From a checkpoint of a small mixture-of-experts model trained on Wikipedia.
Size: width 192, vocabulary 2048.
Training: 713M tokens, 11354 steps.
Below are experts of layer 2 (counted from 0) of a mixture-of-experts language model. Rows are named gate (a neuron's input weights, with its number), up (a neuron's input weights, with its number), down (a neuron's output weights, with its number) and show model dimensions 0-191. Each number is 128 + 24 x the weight over its row's rms, rounded and kept within 0 to 255. Numbers have three digits each.
Before each expert's rows: a language model's description of what the expert responds to; "comes before" lists some tokens at least twice as common just after its tokens as in all text. This comes from a sample of Wikipedia text that the model never trained on. Tokens count by the router's weight.

# expert 3
It responds to: Function words inside running prose, mostly the, of, as, his, its, their, from, by, such, as in design of the city.
comes before: " the", " ", " a", " first", " an", " re"
gate1:118152142150126172123168122142127124123118114135134165111129119140146107148111138133174115157135134165191128151119134141133105100125174114095149123096121138151128117101133158130123073151147133164152123112139160128166096122116102116132173101127165126087122095142122143096128104123156086056097115156119120160159195145163096097158163115113094121118102122110140110159141155142125119144094156136172171111197129112145153135147120116126133139148118123149141145112089115112108168091157134137133088120140163159128134098157130104153148128140162143125103133152112078113118098135146110149
up1:150111097142138181148144124075116122180163123092122171142091153138098117127107120111120137147121083135089131085134141122116114123165142141129148150139109142132080143136100128134143202114147140109153103160139150126095166105127133147099080148104127153099159182120079094132167128155132148121076158106144138112130074127128121112150119155138118133149148142137145147139146120128124141082113098174106194149074108117130144130115147134124145114107186120120127127147123098104160100132094096118126158126103097110152137149141168140146117114098132133150120146108114168145138136137118134111
down1:170134126101119144136113117132148179159125100157091104110094101136118156116125123161114121164108130144123139111159095133138127111131152122121140148085136170105115137123135150116090170122078128106143147161133115102156145167100122172137127132127079096101127162127101106131131154128107119174088184125143113114199118111067116123097116147085117118156091145173134139168125122124122116104148148094167146142120128154112122129137115157109130133165097142153117118094140153149146077110116153086141124138114115134145134181089155131141104143117107104134131122076100167128137126085168127135

# expert 24
It responds to: Final pieces that complete common nouns, and the -re of there, such as -ation, -ity, -ure, time, station.
comes before: "s", " of", ",", ".", ":", " in"
gate0:131127145145090102124111157132105142115130165161116109113108082109111141086144127137124133150115106097104095102102129115127097069118154156174080128125108083080138143144112183144106152152115091069103091112116132180117154136116125124135129163133150163113096099143108122144113153129154126086156102137140116124144078105128148092114145142148133171131118095171119103175111154131143103134121119098116121136132158109161124109153100109105111103174154116173105120157114138148151112107132148127152160156141129114133157122130089090115159098112123163139148124122114172130115120149073108120
up0:104117111143082136114177122126145127104095126138106090190105145179108155140153131159097161145143114159184142109096139128112109080151144119125162138137129114122143139118150121154086108116123092116136113163141088143087136127122166133151127142144100108123141132125121097166118106092119157109127133139088140139156155141124122126111112068163117167084164124163142146114113164092131113157142130115092145122113106124135130153174133110127166090115132139128181100107137124139146122132077075113128114153192118135111144114134130129156148150189146140114128163151115126109142140140115125080
down0:123120137156111150109167136095124123124163123123134136128094117176166153193127125152106136106148151127162090129096159127113146111150115112114109154177152127092144125110125133122140160129156139125167106103152127120095159137100110110176148145113149129130112100116131123141113131107153109131133060158121155160091106129077113118080087106080126166101110156136139105140140140152141144176119150121166126156119154106118096142168147157122113102160114141110084112164109124142090096128118122113070116134094153123128124124152126118135118094107184160100127081142154169128136125136090112114

# expert 53
It responds to: Final digits of years after 19 or 18 and full recent years like 2015 or 2022, plus percent signs and country-name endings.
comes before: " |", ",", ")", ".", "),", "–"
gate2:152080131133093108108130128131136176118165102142139145089154168119144120107158098126126093119152125082124150122079137138111134127154168195152142112140136133091146150124101151104163141123140106097152104089115094125141147105149135154107135080131172096111111136107145156130128094127128066086151111079125116135090128114166115108119094134120149149132134145120119158153120137123136138124076111182094131162124117191164116116128088149137132119130132091117129112102137139153132143114138110128147118117109099148131127137148179145148098125151134100121123110178141162084150129133082164145
up2:096137125087095117114126132114141150101140091134130113122134123101112127138150143135088150112146171132167117119102098145105133151090146160108132180136143109088075163128050171088142131099178140102120133140175107102128117096133179156105084134123159139104107133118114120118181125127118079100142141123120151117151105115102092106121130109102077130128139153123142114116127120113161173174115124124088115135121136134144097108097116125123147126102161114144147092131136122130134111133134147144180124112132107138122073167162163116145104150172111101122149153142136069157126133131127127115
down2:136131115133071085137141133112139110113168104095113097135137150128098111120114109140132153133157109167146130111116111134138181122194124161153132139133148104145139165101114168099136111150134119107120128125125147132139135129103121147087129098144147126137110128126119167130203147175099106120145092123178108158143164135135102125162125115125122111116087164130131135138129157092142141154134132173110138143116112130152118132081161153102089141116117133112133110153094127115183124113098113147124100094168117125125139128122112092160122213122109124123066133122074157110086138111124095116

# expert 19
It responds to: Line breaks, full stops, closing brackets and quotes ending sentences, list items and table cells, such as "c." or "Co.".
comes before: "\n", "-", "|", " The", "==", "The"
gate0:114127101117134109142164153125105159180093114126114144145173112135162140156104140146186109148140103103104096149129173111098098116152123109124128134146123135135144130137125124140117150155106181147149109098152153124112127111094072143105094098119152134153116151114157092112135128113150116125143101107164143130142109105158131109106145149115136133136121104124114118119126118192173127103180170127152187131099148145146111126126102149133129154121106156146192159096093121156152162126109127131158132122130103112080121114142096093149098139134163092102144118121150066147190136113146122117
up0:159115158122117132101117115129178100092142135097146098119125132119089115109088131139093141116100147184156115101118153114170146105124156155137144100102134100142115095124110128096154161144169056091158121097131110131126115097115151132145177124140064156144130147130126159097145102112134108166144127145113145142131135098119133098138158114106128126093169154108126165118164132107103089119100099126118106090146126134160126130107127105119104112125119131092113136094147137114117155136106125108087141146143144137099119175111195128185092074127137138155131128085146083121137119139131127153
down0:121138108159139137119135193111076185131118077148142096159102161159165088141108095111139114147137115117145144127118115127112152134136121145141113132141103128134139106107094139103097145103146138130109141119107101121109122184119134108115098171128160134115126193117159105106138104142136139094118142156104153125120132126109120122131124158204104132130145091155089119133097097130117115147155116169173146103117144135128116132133148055134129123123158121151130145135178148117146110091157121108119119130149151123086119160115140106100135139138167156141053091158142116120107143094107102149

# expert 49
It responds to: Prepositions following verbs, nouns or commas, such as in, of, with, by, from, about, during.
comes before: " the", " a", " his", " 19", " an", " their"
gate2:139160122123127155126129112158114110136132169163097121170122128098117110107153154135122170122136150147133136155106159152173170158125143170095078117112135107142093127071120088099124169108118117147168164109100161159122160166097099149115133113134097162145140093151147079127092154076129119161143145141120112078088115078140144098087120147140116104136109137120115147138148109084109133160137126123118117115123124109084144131148101159132148096173137165149101143095152170116117141088126120165128135155147118117125178139148132135122123132128116128121146176111124140111167124169126117132
up2:116127155097162134098142090115143072161126107123062127105139104137169132127128135114162120105158189123124136131139123138125112137149101135119127181103135115125124155121094140144091136109119117142131112132131128108149144147149123152132151136141097086120119143136116162167165102108098107134075153112124114102131091142135143092134133141131134144142159173153102146118083138146092122096136085114157197180076134139114104133112124146138167093119164146135117114085101109132152164139109147121086147129095096157104112081160127126094089100115135146094132125137156114115139157146137091151
down2:107103094089127120097084130121123143130099084115114172151114143094093129152101142141095130184140135146122125118099097150141131073102121105155108132106090099138153173127181154146155112140133154130145114125109136147114115131144107088149097093167134117088146129106146119178134066128147118092143128105118140113126130120137154135106139098125132130165129132138127093102112136118145141151109138136155098138176154133088126153127103171130099123127121110148091157141146110140124104173153168155124145135137126171084114122124139138117101129168144188114138168160115095111128143158094121189

# expert 45
It responds to: Newlines and wiki markup in headings, lists and tables: closing == of ==History==, table rule rows, brackets like (loan).
comes before: "\n", "-", "|", "==", "The", "==="
gate0:116152150176093120168141107123161141107125143161134123140147123142097096168150138127118097129148132115149117134139148111113131139148131137132101112116139113131107120134109157091140169145114122107195116114082123147163132148154143132099127181100107118160089159152114100083139140108067149170151148108136123118101154127161114133117168122121125124139174105118108134143103124103120131073131166184167108114114128129154109099113133102149151110128109051150100147110096144138084108140136148129108157157082117129150108120147126130140140094110169137128138136083140149099130134145133122197
up0:152122085118138156116119107162151086149157130078155155094096119107175147136138146112152166115120117173132133090129166136146108138079149142134106128117123124118173146112165106141134183144155146160147102124154117116055128142126115073110139096162167125134144115134108123155098128099150148063124099186123146153149117105148150089104120142161108124107118172152139147064127122131155117150135099105120128143113123110142159150117090119131146100124154143098148106144164124113152139152116108118135134166153107109115153125158150127110146121132116132171135159135105085110141129120161133146
down0:115115121112149104109173127151172116085148122143152061068160078118146147102113111106128113140138109139142115145155150139126093094092119142126147099129134196107090164120124108148108112085149111115128086135115135145149167146124126149103157108122125140134143140123138147103114126113114136151163152151131134123115133163121122083108123144161148131124131128091113120127145138108100107093090134145157181144106156133121130078107171058164136134117132115136157138149208142122113118137111140159154165169125131108101094119152113117146110109113099099135129161148152118165122128128138152092

# expert 58
It responds to: Line breaks after table rows or headings, and short mid-word syllables like app-ro-ved, non-p-ro-fit, Comp-u-ter.
comes before: "|", "\n", "-", "==", "The", "In"
gate0:113129087139104105081097095133107133116117132187118096119167143105112103108139108133146125175168130145108118119144135148126117153136127129109161110139127122158131139086114117141107136177154114129128125131093168156099131129144174138111140159110126100122124100096124151148159156138125091095125131106185135100123156120074092119136142164122143099176112123154115125078130146131102163135117112093125158157124129122117115099179168125097117172128112174091173095131174102120157099131102110131150146148121101136092141174132113155141072102138117105126139107145106152129156134096146150107
up0:123124143155155117148103127148152108138101116109100115131144117081101116128123110124136112160141142119093139115110101155087126165170143136129126126131108127173146125078133105132113126129197156116128153124133116141083103120104116143137109152154172143128140115092158138116128112134134157081124100060168118135155162098141087117157144094165151105154149131166126121107144170128141150135174114089170143162155129091141138107110141111140089119162092145125145111104127103113161162130106129143126109117137134147123116150084119148103109140130111088171127123176104103094143115072096084089
down0:142125144117165183041157116065168146129115108104119085128114116132102110143120121148121122138137108144148123126086111142141154168168129113157132075127163166119091172101156096139117119105149152129120176142130122157108154119078159102128167130170127129147144166110148134102112146094117143133095124151152133122127095141157160152105162129135085114131187133113104146091148138141118134153177104137126112117116145164113120111130107132115107096113176153107146130150144105082111161149146144127090092147142110088102120126132132083114119109122134124142111112114129091144137134132145109129

# expert 1
It responds to: Final pieces completing nouns, especially suffixes like -ation, -ment, -ity, and common nouns such as team, film, season, member.
comes before: " of", "s", ",", ".", " in", " and"
gate0:166157096107137068116110149157129158116113124172099148133124152130123122154110130148142131117129120134140118092107085182091110124126141123094126143139110150184142153147131105111189118112091129148121116119146111078131150129146130162099146127138108133166178166134079143149128114123124132116156127074108154121118154144149136128097116171153174071166112096112146133129115109150120139077147137117132133116179132139138163131068132107126110149175154094081123101165111133124143091150162136125131119129108140136146109117092061107134122127158117134126117131125105105121119140099165138125
up0:084134147113125144154111139139134184139129106151117147167147183137087130096153098115095159125056113132069174171125124103130145133115143144115133131129135129100127152111139138110160174122122124137103151168140119112155129073114104129095165132107188144110094113110117104157153150099125136148112119151107107123117150135136133122156110165156150099103098138125144144124128140100125122069152177151142110118133115132143166155107104104108138143109143091144185100152099158140129133077134143103116118095129119116124106157132141158096113130140094097124133137162128092121164143133136157080
down0:121164123062140179063141143124139112093124135129111140115154124122112133144112121141131110115112120149093106127118132120099122108147141145116108147114171127119133119142150151094125141143075142103129142124100142134179093119156137085124112116110099109119128138144162150156116130121138116147157130126116143149121122173093122161152158207122142159111081143156138105152126104093124102133106125121128141075123122209153100148137116078123171105105145096126133127155111126115129121117131143170129146141174143161151103126141078095149133174087132098097113126118103173151153120140136115103